python train.py --n_layer=12 --d_model=320 --n_experts=32 --experts_per_token=2 --d_expert=320 --d_shared_expert=0 --activation="bilinear" --moe_layers=[1, 3, 5, 7, 9, 11] --router_score="softmax" --normalize_top_k=true --routed_scale=1.0 --balance_loss=0.00514 --balance_bias=false --router_cosine_scale=20.0 --n_groups=4 --groups_per_token=2 --init_std_router=0.0106 --lr_router=0.00101 --vocab_size=16384 --norm="layernorm" --norm_eps=1e-06 --tie_embeddings=false --optimizer="adamw" --lr=0.00172 --beta1=0.9 --beta2=0.95 --batch_tokens=65536 --seq_len=1024 --train_tokens=315500000 --steps=4815 --dataset="wikipedia_en"
Below are experts of layer 5 (counted from 0) of a mixture-of-experts language model. Rows are named router (the router's row for the expert), gate (a neuron's input weights, with its number), up (a neuron's input weights, with its number) and show model dimensions 160-239. Each number is 50 + 10 x the weight over its row's rms, rounded and kept within 0 to 99.
After each expert's rows: a language model's description of what the expert responds to. This comes from a sample of Wikipedia text that the model never trained on.

# expert 13
router:54 64 53 53 40 58 63 36 60 46 49 30 23 50 52 46 53 58 54 39 62 47 68 64 60 42 56 55 44 39 30 56 59 47 57 49 46 45 56 39 37 48 36 80 55 47 40 56 49 41 44 46 50 51 44 38 42 37 47 55 53 57 47 47 41 54 47 50 55 65 57 35 77 63 45 49 47 61 46 49
gate0:48 55 52 51 48 59 57 58 46 40 57 42 57 46 44 57 56 47 59 45 60 50 45 51 57 55 35 43 58 56 39 44 47 55 35 58 46 51 59 45 64 44 60 49 37 55 64 49 42 48 47 51 52 69 59 53 46 54 42 48 50 50 48 36 40 52 41 33 64 45 49 38 45 51 50 59 65 44 48 44
up0:80 56 44 58 71 49 54 45 66 48 61 27 47 37 52 54 52 47 48 48 56 44 57 46 57 36 52 57 38 50 41 54 62 41 48 47 47 40 37 61 34 50 38 50 51 56 60 47 41 52 57 36 53 60 51 36 61 54 56 62 56 60 56 51 53 31 53 51 50 43 49 80 39 44 56 45 51 39 60 41
gate1:46 49 39 60 50 55 41 54 38 51 44 35 65 58 51 69 38 54 52 43 39 43 67 37 52 59 62 50 59 56 61 49 36 49 64 51 67 52 57 46 39 58 21 45 45 57 50 54 61 62 47 51 57 30 54 51 44 47 57 44 56 47 53 43 44 47 63 54 67 62 39 58 37 60 39 55 61 48 49 37
up1:50 31 47 49 51 60 41 52 61 41 70 43 44 79 51 45 63 43 53 55 47 47 25 42 24 49 28 61 52 47 63 41 42 52 51 42 34 77 43 41 51 66 70 42 58 66 37 54 32 49 58 47 48 55 53 54 34 48 34 55 57 53 52 44 63 38 50 60 54 45 60 28 45 39 44 30 29 63 55 65
gate2:43 34 55 47 57 54 41 48 37 54 48 54 41 47 49 38 53 49 39 43 56 40 32 51 69 43 56 47 55 43 34 45 53 37 45 61 51 37 56 55 52 41 52 48 53 38 40 43 40 45 50 40 67 55 52 53 69 57 48 18 41 59 62 56 68 38 50 46 54 53 57 55 49 49 39 56 31 56 54 61
up2:60 52 55 47 51 75 53 43 67 45 47 52 57 59 46 78 55 50 42 53 41 34 46 21 28 55 66 60 50 39 71 57 59 53 68 54 51 56 58 61 58 43 71 48 56 42 51 62 60 46 52 45 41 37 53 57 38 38 59 36 34 33 52 59 52 55 63 44 35 41 39 64 48 45 76 40 41 49 47 45
gate3:65 45 29 59 45 52 42 46 60 50 55 51 52 45 63 43 88 46 70 55 57 56 55 70 31 57 38 38 49 64 56 73 56 61 47 50 30 70 47 49 55 35 47 46 37 61 50 56 37 33 36 60 35 48 40 31 42 54 44 46 57 47 55 53 60 49 53 53 47 55 56 48 57 56 55 36 52 73 57 29
up3:56 48 69 45 67 74 25 48 70 50 40 49 50 43 44 34 44 60 38 41 68 52 52 60 55 41 68 45 55 37 59 60 51 53 72 53 47 46 44 45 45 40 49 47 54 42 36 71 53 40 40 44 50 49 40 41 30 62 45 61 38 47 30 38 44 44 42 54 55 41 36 34 50 48 53 47 54 53 58 53
gate4:43 49 56 56 38 52 59 42 46 51 46 42 46 54 33 50 48 40 61 34 49 43 48 42 58 48 46 48 60 53 47 34 53 50 55 59 53 44 46 49 41 34 60 57 49 55 45 42 58 64 59 37 33 61 55 54 61 57 53 51 65 73 53 36 56 58 50 55 35 55 54 37 50 56 43 34 54 23 51 55
up4:44 46 48 59 40 63 54 47 53 58 63 51 48 39 49 44 62 52 53 60 46 41 50 52 38 54 50 53 55 56 45 60 44 37 45 61 59 51 19 63 45 57 52 57 51 63 35 50 43 54 45 50 40 47 64 49 43 44 52 62 62 62 58 84 74 63 52 71 64 68 49 41 50 47 42 49 51 49 57 58
gate5:57 52 49 61 54 65 54 51 51 50 43 50 60 54 44 43 40 44 43 46 43 32 48 41 68 53 58 48 36 43 66 42 44 44 59 60 44 32 34 46 61 55 74 46 45 43 45 42 63 43 61 53 23 37 53 62 50 44 54 50 62 52 47 64 48 51 57 67 47 64 43 40 51 37 34 38 48 56 47 77
up5:61 57 45 47 44 41 35 60 51 45 59 48 50 75 56 47 47 54 55 44 45 61 61 53 53 46 32 38 39 38 49 65 57 46 53 27 64 43 50 50 50 37 49 47 31 42 37 50 44 62 47 39 55 59 51 58 52 39 48 62 35 49 51 51 70 53 42 55 46 43 40 72 59 45 46 51 61 70 69 50
What it handles: Coordinating and

# expert 5
router:60 51 41 47 62 46 65 63 47 35 48 50 83 48 57 40 37 70 48 45 53 50 62 44 54 43 28 51 43 42 06 55 74 52 47 50 50 41 57 41 57 63 44 77 42 47 45 47 52 45 47 50 58 37 44 67 38 61 54 46 59 54 47 53 46 49 56 50 49 47 55 40 51 35 51 56 55 71 51 59
gate0:33 54 65 63 36 45 53 53 46 63 66 35 52 34 43 50 46 46 55 61 60 53 43 50 47 52 60 44 39 43 53 56 44 50 56 67 42 47 60 42 40 51 49 40 43 49 40 43 63 54 64 61 47 61 35 42 48 32 44 49 65 48 44 50 52 53 46 47 57 39 57 32 39 56 43 44 37 46 70 39
up0:61 37 46 49 57 34 56 39 38 43 70 42 47 46 62 40 44 53 53 47 42 65 46 49 65 59 50 45 60 46 44 61 41 57 36 46 53 49 53 61 68 55 59 63 50 40 65 47 20 30 34 48 56 51 49 39 40 55 56 50 35 35 63 62 53 36 49 60 46 57 53 66 61 55 42 61 55 52 37 44
gate1:60 55 68 58 49 56 34 46 63 54 54 61 40 31 42 56 37 44 55 48 55 40 47 64 57 47 39 63 47 60 53 46 56 50 36 40 42 59 63 46 36 55 46 44 58 38 47 34 42 53 47 50 54 43 42 45 43 64 41 66 47 49 55 43 66 64 51 39 51 62 53 66 51 67 69 64 51 43 54 67
up1:64 47 61 44 51 45 46 64 45 38 62 34 51 55 42 53 69 46 48 62 50 67 60 59 26 68 60 47 57 43 52 40 50 52 44 44 46 35 34 64 64 43 47 51 41 65 70 58 58 37 46 61 57 63 49 60 43 40 45 35 46 42 39 74 58 51 38 56 47 46 66 45 49 41 39 47 51 61 46 39
gate2:60 50 48 57 37 50 52 55 56 50 31 53 49 53 47 59 54 46 29 43 41 59 65 60 45 74 63 34 64 54 55 45 46 57 51 72 44 28 73 47 33 54 50 43 40 52 32 53 47 63 57 53 42 59 50 49 52 42 40 53 54 64 46 47 54 56 27 47 60 47 56 41 59 63 39 64 33 52 61 49
up2:55 50 48 62 47 65 67 53 20 62 22 52 45 48 48 48 64 65 43 43 53 40 45 44 61 34 58 51 49 60 47 37 40 66 54 61 41 44 67 52 39 65 60 51 46 61 52 44 52 69 61 58 54 59 42 49 63 28 61 58 67 49 55 53 53 59 46 43 59 59 42 45 62 59 35 50 37 49 36 38
gate3:45 40 50 49 47 58 47 63 46 54 43 52 58 54 38 56 59 58 62 56 55 45 34 28 54 41 47 58 27 33 45 57 50 64 46 38 58 41 56 67 32 40 45 52 50 61 55 52 56 62 63 50 49 42 52 45 58 44 41 51 54 66 50 25 52 42 51 52 43 61 42 54 46 54 54 44 40 48 37 41
up3:43 51 43 52 48 68 47 60 40 49 56 49 51 47 55 35 56 53 50 48 39 47 62 53 58 27 54 42 60 40 50 30 29 75 52 46 55 41 66 49 43 67 37 42 27 56 53 24 62 51 54 53 59 55 60 59 62 30 38 56 51 57 51 42 43 63 45 65 39 54 51 47 48 41 61 31 49 38 51 42
gate4:61 60 37 53 49 47 43 24 38 55 43 41 58 40 52 47 52 57 50 59 38 51 58 52 44 42 58 48 45 30 49 42 51 57 59 62 49 38 76 39 63 52 40 41 45 39 56 47 70 51 53 45 46 47 63 74 44 50 44 53 48 37 46 45 58 66 56 54 62 58 48 46 47 54 62 66 50 53 59 56
up4:30 49 23 60 60 40 66 65 52 42 54 65 46 50 38 32 64 50 24 46 44 53 31 50 40 50 58 64 44 61 46 49 42 60 44 45 36 53 37 61 67 52 43 50 64 58 39 62 43 54 41 79 47 39 54 40 36 61 46 39 66 66 63 71 50 50 42 38 58 35 52 46 57 36 36 52 56 45 48 60
gate5:58 51 72 36 52 49 50 47 57 40 41 70 43 52 61 46 54 46 37 48 48 45 52 66 45 48 47 46 58 46 45 44 56 52 39 61 60 58 53 29 38 58 32 53 45 41 42 31 57 53 36 60 54 55 60 50 48 43 53 47 50 61 49 34 56 54 49 58 61 31 59 32 40 34 68 36 29 58 68 46
up5:52 54 46 46 51 50 49 53 42 64 29 50 65 49 46 45 78 49 52 51 60 65 56 27 52 61 52 46 59 54 47 53 74 58 46 53 50 34 60 48 56 50 56 53 55 48 62 48 63 67 45 53 45 54 59 43 64 71 60 65 37 46 55 39 52 57 45 43 39 54 47 55 45 73 29 60 52 57 54 33
What it handles: Prepositions

# expert 25
router:35 59 61 54 53 46 57 67 28 77 55 53 42 34 48 49 49 53 43 60 45 53 67 46 42 61 54 34 43 41 46 49 51 62 62 52 61 57 41 45 43 36 60 45 44 31 50 54 66 51 48 53 41 81 50 53 58 44 41 44 46 63 56 37 48 32 54 51 63 39 37 40 43 56 49 50 51 38 55 43
gate0:56 51 53 55 45 64 51 31 39 36 51 45 41 44 59 44 60 57 70 63 57 59 50 63 44 66 56 64 49 52 61 59 55 48 53 53 45 62 50 44 55 42 54 59 50 53 48 65 50 33 47 36 41 52 51 36 45 51 35 38 47 45 42 56 67 54 70 46 58 59 58 57 52 47 63 66 43 39 58 47
up0:46 55 44 49 51 46 48 49 36 59 65 56 46 65 40 57 57 50 50 52 36 61 49 59 57 47 58 60 60 49 53 45 65 59 55 76 53 64 48 48 58 35 50 62 54 61 49 59 47 40 53 38 65 40 56 40 35 57 46 34 44 45 56 62 45 56 61 45 72 37 57 47 59 50 57 52 48 52 52 54
gate1:63 58 43 51 41 53 65 55 46 46 34 60 66 63 37 40 44 46 66 65 47 34 37 43 32 52 34 63 41 55 45 37 51 45 46 58 52 30 57 49 60 39 34 34 59 49 47 39 53 71 57 54 40 46 52 59 63 65 58 65 53 32 39 54 46 23 51 51 53 55 58 62 40 69 49 50 45 54 55 32
up1:61 52 59 42 49 58 56 54 55 48 40 43 59 66 70 37 55 52 72 48 34 54 51 45 44 56 65 53 45 38 55 48 46 54 50 58 37 49 83 51 51 41 43 52 40 42 63 54 57 37 42 46 60 53 44 35 45 50 54 75 50 56 38 34 79 68 65 44 25 48 49 39 70 49 50 38 55 55 48 75
gate2:47 56 57 43 44 57 59 49 44 78 52 38 49 44 45 64 61 56 47 48 41 56 46 56 38 53 50 47 48 55 45 57 42 47 47 44 44 57 47 54 50 73 53 55 36 41 41 39 43 48 54 51 42 56 45 56 44 47 51 57 58 61 51 56 48 33 57 48 42 52 48 53 56 47 47 45 56 51 55 58
up2:63 41 46 57 49 54 36 42 57 65 30 44 58 49 90 54 49 52 32 41 58 49 46 54 47 48 39 36 49 60 43 42 58 65 57 40 51 50 44 31 51 51 63 54 61 48 42 46 55 37 49 51 39 43 65 58 57 55 40 40 48 41 45 59 47 38 45 63 49 38 51 43 53 51 78 70 58 58 59 53
gate3:68 70 53 36 62 71 47 45 46 46 42 64 29 47 60 56 43 51 48 44 52 66 52 69 39 58 62 48 56 34 45 62 35 53 50 64 43 44 52 48 58 51 52 52 57 65 69 69 46 53 50 40 45 45 48 50 57 55 50 53 48 45 42 44 68 36 62 49 49 53 58 43 48 49 53 60 24 66 22 40
up3:44 51 51 50 66 50 63 52 49 54 52 51 64 62 46 50 61 44 58 40 38 51 70 55 44 50 41 43 43 58 60 48 48 48 47 50 54 55 36 46 35 40 49 63 59 56 36 48 54 55 73 42 29 47 29 53 59 58 49 45 54 43 52 39 49 67 52 52 61 54 51 32 82 52 47 45 57 52 69 50
gate4:70 49 43 72 42 53 36 36 63 61 64 53 43 56 48 62 41 51 50 37 50 37 43 48 59 52 41 54 34 49 54 46 51 44 42 53 49 52 38 67 82 48 46 41 36 42 49 47 46 46 58 54 59 51 45 58 37 48 68 51 72 43 39 31 63 48 43 77 40 47 45 59 57 65 56 50 57 52 66 61
up4:45 54 46 49 62 60 58 63 53 58 46 62 64 43 37 42 38 54 56 54 41 54 69 43 45 51 56 53 53 53 59 49 38 54 36 62 35 47 58 49 61 54 46 36 45 51 52 50 42 59 44 47 45 43 56 64 40 40 42 39 52 33 59 34 59 60 46 37 68 50 47 46 53 62 52 55 40 57 69 56
gate5:34 50 50 54 42 49 58 47 43 48 45 40 46 27 39 47 56 50 36 69 39 62 42 36 62 51 39 49 58 65 35 42 56 47 49 64 61 34 36 63 47 54 39 51 53 53 63 59 56 57 52 72 38 52 38 52 51 40 54 56 58 37 58 73 62 50 60 48 52 36 54 41 51 58 52 39 58 67 48 43
up5:43 51 38 45 32 68 53 59 57 38 46 53 53 37 51 38 54 51 54 58 50 47 57 56 44 79 57 58 54 61 63 71 38 54 46 80 41 55 65 44 37 30 51 58 69 51 35 56 51 53 60 48 49 50 55 71 56 50 31 60 27 52 53 67 46 54 38 38 57 72 61 39 40 75 57 54 44 49 46 51
What it handles: Paragraph and section breaks

# expert 20
router:49 48 35 59 53 30 51 27 62 55 48 53 26 51 49 63 50 58 55 49 58 39 43 44 40 53 41 59 60 52 23 60 57 52 63 49 41 52 35 61 45 49 41 64 49 52 52 46 57 46 59 62 56 37 46 47 56 65 62 56 60 52 46 69 43 55 55 53 47 51 32 48 51 35 57 45 50 44 61 60
gate0:59 47 66 44 60 54 46 48 53 38 39 53 60 44 41 54 53 50 69 40 69 45 52 51 50 57 56 44 50 49 53 50 61 43 51 48 70 36 43 58 43 61 35 48 59 24 67 57 53 53 51 57 30 51 33 29 59 57 44 52 53 43 39 44 47 44 41 55 57 68 48 70 51 49 24 51 73 41 57 22
up0:55 49 41 41 60 42 50 40 43 52 32 38 34 31 41 55 51 72 13 40 53 54 53 69 64 44 52 41 52 46 46 40 57 69 48 34 70 44 60 45 58 43 65 52 59 52 41 37 59 44 45 42 52 64 60 49 56 47 40 56 59 49 58 48 56 42 45 47 30 42 44 57 51 56 54 52 56 47 41 56
gate1:63 40 47 42 25 54 46 38 50 52 61 47 41 66 55 57 32 46 41 54 57 55 32 34 74 38 71 58 39 47 50 60 54 43 44 52 52 46 50 49 52 60 60 51 38 57 44 52 58 72 66 52 40 34 41 57 26 53 61 55 46 34 57 43 75 45 48 60 42 33 48 36 47 53 47 37 51 49 53 55
up1:61 34 43 47 48 41 31 52 43 67 49 61 51 65 63 55 54 65 50 46 48 60 48 38 49 48 52 53 32 42 54 38 61 33 44 60 36 62 60 42 42 55 46 57 61 55 54 49 35 39 47 56 43 50 56 42 62 50 53 51 55 59 58 48 49 66 48 55 47 48 39 49 65 39 59 50 69 32 48 46
gate2:71 50 80 41 41 50 41 49 56 54 46 48 47 51 41 47 50 41 32 29 49 41 56 50 56 43 61 52 57 44 51 40 44 54 59 46 62 41 49 39 42 58 50 52 68 43 34 34 63 55 51 57 54 62 50 52 39 41 36 57 54 56 54 39 33 52 50 51 49 56 47 74 49 53 47 56 44 38 67 40
up2:54 48 59 59 30 48 45 52 47 62 34 42 47 66 52 42 59 55 65 43 43 45 62 57 59 33 49 47 37 53 47 64 47 47 50 46 61 57 53 53 61 45 51 36 57 55 69 44 49 66 27 55 41 50 41 42 55 40 42 43 55 49 52 54 44 46 69 34 59 56 53 50 41 58 54 46 52 60 27 36
gate3:56 62 37 63 25 55 48 52 44 28 65 53 56 60 57 50 47 47 62 41 37 49 50 46 35 61 56 50 35 58 55 61 55 27 51 65 45 48 37 62 48 49 43 42 45 56 48 56 64 39 34 52 58 40 65 58 42 45 58 55 60 31 50 45 61 46 38 59 40 53 55 39 42 45 46 37 32 66 34 52
up3:73 51 46 51 35 53 55 43 51 45 33 35 39 56 42 52 48 43 40 32 60 37 52 64 53 36 53 87 50 52 44 40 49 67 57 56 60 44 43 58 35 60 43 52 64 55 58 46 61 42 58 48 45 52 48 56 35 46 50 42 69 43 38 51 49 36 71 54 36 53 48 58 48 49 57 56 35 44 51 54
gate4:47 58 49 58 59 54 44 50 52 37 62 50 60 53 54 37 54 47 64 48 54 52 44 46 41 42 52 39 39 51 42 57 44 62 46 47 34 49 53 51 57 61 47 50 49 70 58 37 67 34 45 46 55 49 46 46 34 45 45 43 42 27 47 44 62 66 58 55 80 47 50 49 33 54 46 36 44 45 38 49
up4:45 46 33 46 48 46 57 31 49 58 41 56 52 48 48 55 46 53 51 47 48 61 53 47 35 70 50 59 56 59 61 53 55 44 57 82 50 68 55 64 42 28 38 41 41 37 18 48 56 44 63 54 44 43 54 56 48 71 46 62 47 57 36 49 49 38 36 58 64 47 46 37 70 42 63 68 62 44 48 50
gate5:33 46 66 59 61 61 55 54 59 46 65 46 45 57 46 42 36 51 48 64 63 51 30 51 46 36 26 53 34 55 55 58 46 44 44 59 45 47 45 39 61 52 64 52 57 52 66 53 47 52 52 60 53 48 45 52 50 45 45 44 27 27 44 42 33 49 80 48 67 40 53 57 49 57 33 42 45 44 47 28
up5:42 55 77 56 46 60 38 61 65 40 75 46 48 60 57 44 30 58 22 68 55 48 43 40 38 29 31 62 47 48 62 58 46 45 37 46 40 55 39 37 71 55 57 47 56 45 66 47 49 47 52 56 59 42 56 51 48 42 63 50 46 38 46 53 34 49 62 40 46 31 59 48 38 54 37 40 50 51 60 53
What it handles: Line breaks in infoboxes

# expert 4
router:46 56 61 40 52 40 48 39 31 47 57 54 70 37 46 42 57 61 44 40 50 58 52 55 49 60 57 38 51 50 38 43 52 40 40 42 55 37 39 41 56 60 54 60 58 65 49 48 55 50 54 43 42 22 56 53 53 45 55 54 57 49 43 51 55 46 65 54 36 58 63 55 71 32 44 48 57 50 55 52
gate0:48 46 49 60 52 58 50 62 44 31 63 58 59 44 53 57 41 42 57 51 33 69 66 39 61 47 52 62 50 43 50 48 40 24 68 40 47 32 60 51 66 52 64 48 49 42 61 45 69 59 51 56 48 40 67 43 27 64 68 52 57 61 53 51 42 30 62 41 64 59 49 62 36 51 38 36 57 49 55 42
up0:54 49 51 60 35 52 54 54 35 58 47 66 61 64 49 48 43 62 60 51 36 53 43 48 68 49 35 42 50 39 39 40 55 39 49 36 74 49 57 41 53 48 44 50 52 52 34 69 56 36 57 44 38 50 47 58 49 53 68 46 55 49 58 42 63 34 58 32 57 48 37 76 41 55 39 44 56 64 46 52
gate1:41 63 42 58 51 29 53 32 38 34 50 40 53 58 49 70 40 60 37 35 49 51 54 54 45 58 53 61 42 60 59 51 56 58 33 63 62 57 51 50 44 34 46 65 44 39 54 40 41 33 52 71 56 44 43 61 36 39 44 42 36 35 62 65 50 37 49 48 37 22 50 49 44 46 42 48 41 55 37 52
up1:49 45 36 32 42 67 49 34 65 54 55 45 32 48 52 66 66 30 58 48 57 28 47 38 43 47 64 56 42 68 67 56 51 57 52 39 42 69 46 59 39 41 37 37 48 62 46 48 49 52 52 47 44 55 50 36 57 51 40 59 58 64 48 51 35 61 47 52 75 54 38 44 58 50 52 41 73 44 45 40
gate2:25 50 48 52 55 52 61 45 66 12 58 48 34 58 52 53 58 55 60 51 53 59 50 57 42 35 42 59 56 47 50 57 47 60 51 53 51 66 45 44 38 46 33 53 53 57 48 42 55 44 31 58 52 61 38 45 45 52 56 53 39 47 41 33 47 41 58 45 52 21 60 37 46 53 37 42 78 43 57 29
up2:52 43 63 38 55 36 60 44 40 34 54 60 48 48 45 56 49 60 25 59 46 56 49 66 43 55 36 56 49 66 38 36 38 60 45 52 51 54 49 47 61 51 51 61 55 36 46 42 35 36 27 54 52 67 41 44 41 61 69 70 36 52 48 51 60 45 64 24 57 37 63 50 48 48 54 57 64 67 42 48
gate3:58 59 59 46 45 45 48 55 56 48 49 60 22 53 58 35 40 50 57 66 65 50 31 57 35 44 58 45 34 56 59 65 44 64 58 48 38 53 66 54 53 56 59 45 50 47 44 52 44 45 51 39 54 63 49 31 46 50 60 48 50 40 48 63 33 73 59 51 72 58 48 43 58 35 50 45 45 56 34 33
up3:41 56 60 41 57 37 48 68 44 28 48 42 57 62 60 47 36 48 61 27 40 55 47 48 67 65 38 44 43 35 41 69 46 44 52 53 63 59 55 44 48 49 44 74 49 61 57 53 41 47 46 32 49 62 49 69 78 47 49 46 31 52 46 54 63 48 52 67 52 39 53 60 55 64 42 64 60 50 60 47
gate4:70 36 41 63 56 57 48 50 57 54 47 44 58 36 51 66 59 52 65 45 56 41 55 54 50 55 41 39 61 49 49 48 51 48 61 56 47 56 42 45 70 49 59 59 56 37 29 55 48 62 38 38 53 39 52 60 48 61 55 39 56 37 50 51 59 50 53 65 53 50 37 41 44 47 55 54 47 44 55 45
up4:57 51 52 38 46 51 52 48 47 44 59 56 36 65 47 63 48 45 60 49 39 71 52 40 58 44 50 47 51 42 56 60 68 56 38 58 65 46 64 56 36 49 42 41 39 45 71 53 49 23 60 42 54 61 48 49 40 42 44 50 59 58 63 47 48 68 38 55 47 55 53 58 47 52 45 52 71 44 67 45
gate5:40 50 68 65 60 33 55 44 39 63 37 30 53 52 43 48 42 60 41 29 43 49 45 44 62 65 40 69 33 73 43 54 50 54 52 55 57 59 35 57 45 55 67 47 51 58 56 68 51 54 53 51 45 57 32 46 48 55 55 70 48 55 48 62 43 34 29 37 57 49 47 51 52 65 28 56 71 46 54 41
up5:57 38 49 43 30 44 32 58 51 67 54 52 41 76 47 48 42 49 60 54 51 19 61 60 51 60 56 54 47 52 55 48 34 56 58 28 54 41 40 51 63 60 45 51 40 41 50 60 44 35 63 33 52 52 72 58 41 65 68 38 53 39 49 31 66 29 51 35 49 48 63 50 46 36 59 62 44 58 34 44
What it handles: Linking prepositions and conjunctions

# expert 27
router:49 49 44 60 49 57 61 39 46 43 46 59 45 60 48 40 52 36 41 73 40 54 64 56 66 53 49 60 44 61 61 40 52 55 58 54 42 54 37 48 54 39 53 17 49 47 57 47 57 46 53 32 54 36 61 40 35 50 51 29 49 62 45 60 58 46 50 60 64 51 36 38 37 56 50 58 57 36 46 39
gate0:58 53 50 40 48 48 38 53 49 48 35 47 47 51 44 43 65 48 66 53 51 42 56 64 59 54 65 72 45 50 63 33 61 57 64 43 68 44 54 60 44 37 62 35 65 43 35 41 44 41 55 39 44 47 74 48 38 47 32 44 30 43 51 69 53 58 42 62 54 52 57 37 54 43 38 56 36 43 38 45
up0:51 47 34 43 50 43 65 44 47 48 58 26 65 38 31 53 56 54 59 60 36 57 34 44 56 47 51 51 49 37 31 39 46 62 43 74 61 69 50 43 43 55 51 40 40 55 47 51 55 54 51 68 56 57 55 40 59 41 27 45 47 59 55 40 64 48 53 57 49 48 55 41 62 47 33 49 38 30 46 61
gate1:42 37 46 35 55 48 49 52 52 71 55 54 56 56 57 43 59 46 37 53 73 45 51 43 38 50 51 42 54 57 62 63 36 56 51 76 54 62 42 43 61 33 65 44 60 40 55 46 40 52 38 43 58 25 39 54 66 33 52 29 50 60 54 66 46 47 47 49 53 48 56 26 49 47 25 57 52 52 36 58
up1:50 57 59 29 38 45 54 41 50 49 37 46 65 50 55 53 35 49 45 62 44 35 36 60 43 53 56 54 42 61 59 46 49 42 37 57 56 56 76 72 55 36 56 62 29 52 36 60 62 35 63 30 70 27 56 49 20 73 57 55 28 33 39 47 51 58 44 61 52 62 63 51 69 54 61 62 55 48 40 54
gate2:61 36 50 31 49 40 40 54 45 57 43 33 43 41 60 64 44 41 66 47 49 59 51 68 60 44 34 52 55 42 39 59 62 56 49 57 50 63 48 42 50 31 51 50 55 46 58 53 26 46 45 54 44 60 41 36 49 53 56 62 31 58 77 47 45 58 45 50 59 35 72 42 60 30 36 42 49 49 48 47
up2:39 55 44 44 41 74 56 40 44 31 47 54 64 49 56 43 56 54 46 72 45 48 48 40 42 50 73 45 37 54 48 52 46 73 53 57 58 40 65 44 41 52 51 32 52 51 58 52 48 50 59 64 40 64 56 50 57 54 41 36 52 61 50 36 41 63 54 59 45 43 38 51 40 55 30 53 47 45 69 43
gate3:39 41 55 48 40 62 56 47 56 47 51 46 38 44 52 46 50 46 58 55 48 56 35 73 47 42 69 38 72 59 45 44 40 63 52 30 46 63 57 68 47 57 41 40 38 42 48 57 52 44 57 54 58 44 49 41 68 58 38 63 56 40 59 56 54 51 64 28 40 47 46 41 40 49 52 46 42 70 60 32
up3:49 43 54 45 58 59 54 67 53 52 52 23 43 53 68 32 52 35 76 52 58 45 58 48 71 70 40 46 45 51 53 38 47 55 49 39 57 68 44 49 34 44 44 59 57 63 34 67 29 45 48 57 35 57 29 44 56 56 60 50 34 53 42 54 58 60 50 36 45 45 61 58 29 35 55 34 64 63 58 57
gate4:58 71 36 50 35 61 48 57 51 42 45 64 52 37 28 53 43 55 57 62 55 43 48 44 71 40 49 52 34 46 52 39 25 32 33 51 62 53 61 42 64 45 40 62 54 57 33 52 56 40 42 38 54 52 64 38 69 42 32 48 66 67 57 40 47 52 53 57 51 52 45 62 56 61 56 62 43 44 45 61
up4:43 44 60 66 58 33 54 54 53 34 50 47 50 32 53 55 76 54 54 38 41 58 49 62 39 49 49 51 47 60 44 66 75 29 61 54 38 53 62 57 50 36 48 48 40 46 44 38 44 42 62 41 42 42 64 58 42 35 54 65 52 46 54 60 58 49 33 63 65 47 45 47 71 45 53 55 53 55 47 42
gate5:57 32 60 51 51 45 61 69 57 49 55 42 54 31 42 46 61 42 42 55 58 52 58 41 51 65 39 56 64 59 50 58 66 37 38 35 62 44 15 57 76 50 51 46 59 47 35 53 58 33 70 55 55 69 32 41 45 43 49 36 37 53 47 58 56 54 56 52 34 49 62 57 55 52 44 52 60 30 51 56
up5:48 33 53 48 46 42 48 31 52 50 65 55 68 63 40 36 30 64 41 55 47 46 63 54 48 53 75 51 37 31 40 75 61 35 44 35 50 48 56 38 53 40 48 42 36 68 51 48 58 43 45 43 39 46 56 48 56 41 55 40 54 59 50 51 61 56 67 26 52 50 39 54 61 59 57 34 36 42 58 50
What it handles: Capital word starts